Weights of a small mixture-of-experts language model, trained from scratch on English Wikipedia.
Size: 8 layers, width 128, vocabulary 7882, 7.89M parameters.
Experts: 64 SwiGLU neurons an expert, a softmax router, a shared expert of 64 neurons.
Training: a variant of Muon for the experts, 298M tokens, 9092 steps.
Below are experts of layer 3 (counted from 0) of a mixture-of-experts language model. Rows are named router (the router's row for the expert), gate (a neuron's input weights, with its number), up (a neuron's input weights, with its number), down (a neuron's output weights, with its number) and show model dimensions 0-127. Each number is 128 + 24 x the weight over its row's rms, rounded and kept within 0 to 255. Numbers have three digits each.
Before each expert's rows: "comes before" lists some tokens at least twice as common just after its tokens as in all text. This comes from a sample of Wikipedia text that the model never trained on. Tokens count by the router's weight.

# expert 21
comes before: ",", ".", " and", " of", " in", " were"
router:102079120119127163140130147144089126144075169140147137103129139138136167110120141099154165127172153118108113132123160100111137133136103162087131162168131078152143124143123152127147128122137129127143125155101095139098117102141150153150150114119151142107135105117099117096143118115181132209114165098120080147087106131128143112147149116166145159117145078134124122088130104149120140123096
gate1:154127155128108090088106106108146118105148100120148120155122107145107130126132101086176124142114114122174148101127124100126121183166119130177148153126113115136093079159108129121121159153129146107120136134120107146125136179098132169105124136139139129095136174176158123130129162146122079171127131089085172147120099104120113164101149114131141100122179148149133145125112091133144106112146
up1:144110096134140164157103128138139122101123083108102121081105092170123132099089095125079127119085106101107129120114062140129134127136095113108141129141081111117144125124149098131117114172109109088155092129087129132113071123162145109122073146111149129133137103129121130104108126120110158137119156188145135135134162134140124114107126161122121156127122092155112117106136129135165117069096
down1:158124154076098110152083121125111108140145085146106148170123125134140110158145174116130102107119150141154136156156133082158133116188138143168136130115147108109111119124147127151107150115111119138108151120138145098109140099103118162153162142110132129086092154167100129184112107182136128131141157104132123110117117135065153119140159121085151124155136138107099147157095166123144145151112

# expert 33
comes before: ",", " of", ".", " and", " in", " States"
router:114130120126147060165172134104126115098138140109160140066143128189121108110125111127165117147122086134127095143136127132136136136148149135132125126105099136163125136106096157209128095111120124107131165136132149141102130109083100129165168170108106094130136145128129142129138106106125098149096129142097110127111099115105120106134175148175149169138170103120153114128128113155129103134153
gate1:125121089127149148135096131105151105126118119152139142131179093109085140164164115109120134142083145129180134089135112089132096164130111157134135099155109113115131125128111130142121166137139195113168099121111150076118102150114124106142115138141166131121143147163120125111123119131150097116157125067091074121129142139154157114139140153125149101101168154149095136176123126084141144136151
up1:131135120154104118106143084101127146122161087124118144129169165122100103142157126140092115159142110088144120131138166084128108141140127112115132143101118103138090118109155170122128119105113134133100114145090084175093127106143102137088129048131195156168091121112148111153134118145115127117148122149173108153129156141131101156084124150109114140111123140133171138155110142101140109140147
down1:148111101118130123120129141089128130082120133109151120102124129143104105104128072089113165136129157095153117146126125141162109141154135195090111155124086126138121142138119143109106112161147101109133161115088147085103117128124119159112100113131107150114158138152056090156156125111150139148068124132087134088135100131167176114124150159115129137122100127136090111119118110102109136124166

# expert 4
comes before: " |", ",", " (", ";", ")", "'s"
router:102115149101128127198129091098054117099109098116178119108116132139156096126131146110142135145151132115096139136165137097118126115153146132125103155161116124132134136092110099153135112100142146145093145108160127119112135097136153125170165096133111118167103087144127142117139125120143120098088117138155150122117129156130123103138126069159145144147134106114169137122124071159146158069112
gate1:132132153175153128081143149121121151132087092155151130165131161146111142115137168138115120114140146105110155107111137141122140147143176110070143108113116116132195157113142084152091113153129115153115112136161119162087119154135129109106102120108134138155150172134137111108160148097122149108124181098125171146132109119103128106161123130130083152120115132136177136098118114080105105118166
up1:097132173122152151085175115173113086150131129113131118144145097109139148087147148126136154122113122133132098121160135108109090125153127117168128102102148134158134114138189163129149108112132114136133148114139135128134123087081096145088136170103155183139116160092155130136102135182105128113098147123132176161148157102115108140146082162165113132140139135098108143165132113108112129141146
down1:140126118124133130117127152124091141091122113122092160128144146159150181110119159087091141149128084128117095099097152170090114120102143115137124138107092082112157151109157098136125112129123120176105092105125128115138089136118104169112121103126104124169122098133147139148134153111107144093140109077138119117130154215132118113117153144152124141123101092156095096128090144147143103143150

# expert 23
comes before: " |", "%", ".", "–", ":", ";"
router:099113115113130093167133119139170148143116144123158126139165135100070119144105163084132121115124165178125112123161124081112118154128120163084120160115125114133112100112141181118115123163146142140129142128130129133110156158152160106086123097156148111113110090136176110105123120110132132120066075121139071177143123139102104101128109131141164122145123142143114145116112148121090111100115
gate1:142154115128107152144112123108103093155107070149184127129153144112115129144126116121083123128148088088125123140129155117150146104129138176132068166126121157113127107137086138134137128141137092133105119141137113160100150124105127126166119160154163144120130092098127129150127121145104156102113087115105155121129139112076130091079171145112110075135100132099090146122128160119152156165166
up1:105130110129142073140140120139161133110118149100107124157146120135087119135125099116095109069158158159082124093136083124161118155121123123115132175140092124125148127110147093134115137144146183118142153127096108142126150104153147143124113086070122097147148102134119143089115141154088128123106103155106122111132111128085147132129125145092097079071158139113162140108088160108128125126131
down1:133116089119109138116159151112108094115119129140110106139157161157146144102138114108117113142144141144122096084116107083123106130149092089108135158137121140177121122117118132161124103105146126125127136154139134090161184160146078115091156122167096126173132110171164142128107113160135111145142138099145108123164133157159160073153127113163162129165135133128084114114154187135120138119103

# expert 28
comes before: ",", ")", ".", "–", " (", "°"
router:132095140107150156082134148150116120138157148150194161152102134141122150160115124136151133143120169108093172123170093121091143114160141107153176098133097114171126089157120139162124096102146158122085102143148146130170110120120093147168146113160083140120109133151137146116142142094146127139120159133096104141160117147105113164136132126154134169107161100151136105133103150146140134121101
gate1:137128125157156130116101088132093093128134120144148121121108126159146115111113109100146142137088118102144141111087100177129110095141097128136148121145157087149088151091124086101127167149152120132101132107146105156123129124128136159161120117163089119090164125141164145151155140143119073167099098112109176100115129130139130103118115110171160122154127166111089107129129115066099104132157
up1:179126119120130120084122140148110082077081143130167096131104131106098083097133164146104112142129114146152097096132117116123101159131149103127123114125154084099133143123129118172135153156139168129112134101148154137087109125122098114149146122176108120101104160091137122158154134127162132144137128139123160160109136100130130139121151114126129096103119123158170119089091124164066125090160
down1:084137186147145125155095132159131103150150139111125169094102142152127147134147122061100132117177139120104124149131111125117166111071141103112119146112073151143164159102084095121093129088129146085151139155104120100133122153129122112144147131126147127107091137122111110083145125125088109142120156109128124108120137140130106086130129172088094161141128121114145123141130122167142080133114

# expert 6
comes before: ":", "-", "–", " by", " information", " name"
router:115123078093112114080120130129083128094130126134152169127112140128158104166136120188103152120155115154086112138167118073098119118096105091140166134126102134125161123172104145096129129109082148144114160100134101118136112119151095117157171130130125109109135158123152115126108098101153143127101127129143160126161118132160111167121137119096136119159153158094142131158076165139125117143099
gate1:110122100113087179117129137123133151144158139096089139100135132098115090142084062120167150148132129125127104160133106119110130165144130136114182099123153131130142153111164111085172143116121117124135157107150106142098088100138131120092138124121079164119176108126148125125132166155098091131117099105133116130118168153178102156125114121132114068131092135134142109116137122116104100119152
up1:111132140124130131164090106131152099136085136111107146148115160169111131095136101120126139123131124108107138138171133079121168146121152181161131115126147113124175112109117156116134188156102102123134121127133139106160155140125147109129159124105110139155128139104126124180118097165091102137108069137112158151127117139142102083102143156130073130117145073156114126145112122106172154169108
down1:158114151163164098175110144166138139134153127167155155124130181157114138097133125169117142100117108119135135109126152089135135129113092117118120100137086113176126159135110156153133098159108121104127144146122147096123138106140132108139157134163096187135142084106105135099115142158125133134140153126098137148135143127143120120078157123168173128167121123126151116161090115186140081150153

# expert 0
comes before: "\n", " The", " He", " In", " It", " She"
router:123113082118124158112131127162090111160109131118144143135153147093122135136134104119092116154134144137093138104139187138121138116165153115119101159114130127124053134133142080141140120124132130094127122135156088128149148105132165166096147124160129145111159150154155143121129134146134147189072149130115150148151105193173139175129125127106101085129104124129098130150114137098119170115122
gate0:105129111136124133123125126163101148153106194162137142153113088133137110116135129169154146163123107143126131126090070154117146150145152179120134122140140128153089123112094114110139130106093183093157130126115113122111147126147097113064095170114132090132131138116156146141117119140116146129079144145150132101135151129119049101149120147175116116124130104156141141136111106174134119152140
up0:117147184139125133119180144138129127128152117141143133088110139153135102145152133145122165192123136157127166126102078131134142124096160135129107154137087162149133149125092165150124133101137091109093150112156072117118144143137132115129123110129118090146136084159179148147108143103104170158141094130098147150116138117132128119104145152119128115130119179126111140147065118183164123128139
down0:130128158195124149146093101122117144103132120127137155121105075147146133123122079134142121118135143124105093152094102113180143190106136187114138110100121125174118168136121128111160106119113083121139137119098117132132122154142107134099125180119135118085143111092124128150112148157172129147151139150122133154124107122113111158147126123136075126105179136149102160137165100152095119159123

# expert 12
comes before: "\n", " (", " is", " =", " first", " was"
router:132084092145160164111142144124069123136112155094105126155143148103128143119138152131111125173128130148120125128130154130091136123167086147161125141125101109110146176148119083101134132125099129103080143146119109116145093137127105154084155128112132136142139088108124147136163114118136070188134141156121140123134111126114173131172125134098117117142120121107082131097174092159162139101168
gate1:116118093136152161163094123111175144147131119155106117098113126137101140124155118139138094096162152101085088129121107139110111128100110127165155100128112123079126147124178157154091129109130134117120141156143141147128143146135129135181121175138072119110139128134134173103154160133142115114118170103130153095124063154157137117119077106105125127130120124116124160096125110089083109106159
up1:139124126138155125143126106113145079150098146152144139139136144131143116099120122097134140159125144080104084161111165109131100128117164126132144156164121175161112137104109116130111102140114146096128154192138130128160113103081135093149099133154133097103115107147119121161131085134113100102142152125109099087127143112063158132087172093108116096124100146121117109137108184102132132121162
down1:125101136097131146122150160144130142158116091135162155080106160117110152122120111152138149121134170116157195085116122120100163118117113127158189125070126111140115116165153080150130109115126125147106127119112133085106128084138147123136145133145086114165122133126149137114115102129147095112125094103119105082150144154132130114134142075074151089166123118113144115125117087143150103121137

# expert 8
comes before: " ", "\n", " 0", " 1", " 2", " 3"
router:122104112092096136102118104140166128166126156106105139126140144112108115146102110098136129117138080110129161119115109099089096133108124130132120123168098134117149180128181096112142161090164111128143175091145099100109129144136132144066196139138133142123150171132115141160150162104093086108136154096118125149140123130159136140135145104130102143119099091161121144115162105150107161138128
gate1:119116159118148104116141126155146095129106149143093094104154116126128139111123078152140096116134122127148099165107134146153151178130135166132095126111136154130126107144108083185112142112132061134181146136131167112133114152107111148149105123106141117152100106121118132119159156077189148128162131110134125100103176151138097108132146103185125126105136100161144129133088146140133130104100
up1:087119135136162143118120123112133132129123104140159080149114117120098149102122103085169103105153138143139166084137142150096099100126184116069135095099104121101140151117125120152104142110094130111123152068155138133132107126154147127122108141174153112131098083168157163105134172090141123133130121113116101099111117094161148119106171130126168075150122114127150148115112126119104133146135
down1:107122164126128182158101152138147107151183155098117149157130108136138105164159109099178118156111160099145119115116108156113128090116140124104091115151139129110135146128164168154127091107126123155179144110149100114094119117131148129125119090081129086119104134105130161151134176122095120114105103167136122117135123145109138114092109151159127174143144130095126128128121097126131166187100

# expert 47
comes before: " the", " a", " his", " an", " its", " their"
router:113154179130106093093123126144099106132149178118087157110139148102143091112114137107129176138155110112088106108089114110151118123172180115123086135128159102121077118157114099106100165142138125136182154158130157105190164102121138113148094156110101148124116138141137118140120101156144120102133156093097101133095125136128120133139124118129147119126135155128129177094121099136132137150110
gate1:142174083158144130120176119150150166097130167145097133120131117103091151119127139150104130140134146113139106134104136110129152160113107102203103119094099123101120160160142125092124183142141125164115135125105123101119088088153145132087106088114131122151157145151135126153155172153107126118152107115143143107108137138147139099109164135089139167154103103104122161150115134103123095147166
up1:174082130080136130093089117072124149148143137129119136140148116161163120083119160135129135116111133140129150144099092115146092145148181121127168107136132124109143128129105132156135144123117142152174150080139095119122164139148171169095123124111163121146119131180167104134102135145154122125128136143085144087170122126148119173149156144162149118097115136120149141127126133077140107161149
down1:057130130130118131164132119158119151143113130153140163109114147154112099178112128112129123153125080166117120143175135109114110123187130141095161138135141141154129109141143157149113147144111156115087105143151192142163163110133134111153122124147093099105136090143112138131086126111119131111147142086137085152115138112135070167061132125153109102144122123111139155135128132136155149105124

# expert 16
comes before: " |", ",", " (", "==", "s", " =="
router:108092132096156163116086118138136099100139127073113084082130141146123097157165117113206114094143158145163098144103102142143151101134122114106123162140111142160122155061154114152125088119127106133130159093150152153104108104103107094127140124135182117109125099140118127100097131157138133127151129122117134114154139150131120098169138132118122116132137129091129108140142151156164116097095
gate0:158144148157129108127158148118108092158094134124125124125141106119155121116100093099131099121087070132163110140150134144089141131096096117148127128128095144139154117120125127158093064162081100105154082120135129182131126128143166139140124153117121099109124130100144137173185162096116143130161086129171124104133155141134128108171118125137139119130135168129153085132118168131091130123104
up0:136147131126122139155138110106150124120146133111130158161127109167125108085175127097135135136110141102105126122113145105119075127125143165124123136107124136105095126139139108137090128107138092115117128155144149123133112110131182157103092151174151111150146136165149150098128117125122131127088167151138166153089054125169108068111148129122137140074154097124088143102144141098101120115179
down0:146116134126164121109103157112063114149107098134096107141167146099128148132065084134152159126143130127105093100136120127162138131121128127161179130113116096111171133156079076138122113140140148132150122104075120123141127142117119130139137123081158135145127146135097144055119153105110147128111155130152146123126145141110123140118090082104177124128165117118096121097115120140134113089148

# expert 26
comes before: " the", " a", " his", " years", " this", " birth"
router:093114118100086109133128114117154098137104143095144085114144136085096092150120143113161154159171103145112110097110119153077130149155141103125125118104166098127122085151104133109116107128138117127136126090176144119122153119159086149123103134128120111117115093169149121163138133114140091099108147121097084136119097136138082170131124121102131134102137159151109127104073123102096103178143
gate0:128124112138110154098084114140145175093133120066125136115107154095102134141161097120092131107146108134143132150123185122097132148137155116105117076093095110102116116122124105102116151093111122075104157167155126135121125106146137113128112137129089078120132076133130143139135111089136119152108125110154159135141108095160101100147156121108096130132065144105129127107112110132141117085085
up0:171179117155095115181133099130105122104157122099155105117143109137125151131149175132125161144152177156114175096144151122132138151125126138152099117169142107093101098125128114173150134138147122147118166134116151139130163170114158131148152140121138122154117142124138156119192117137175154088128124110108144145111103132120140118161157104120112149154193114139156157123126111079131135134161
down0:088125134127154105110134116118098108137084114125117121136138132143103166105123167159082149152126163091125150146108084137124161115124122139141127149142126107126105124117110105130142150174151197170136180147123134069169136135150116115120181126112104092147145140139117138096127167154110157114106136071135086136134089137109164151139140157119141131157097118090162120151148147117113110103133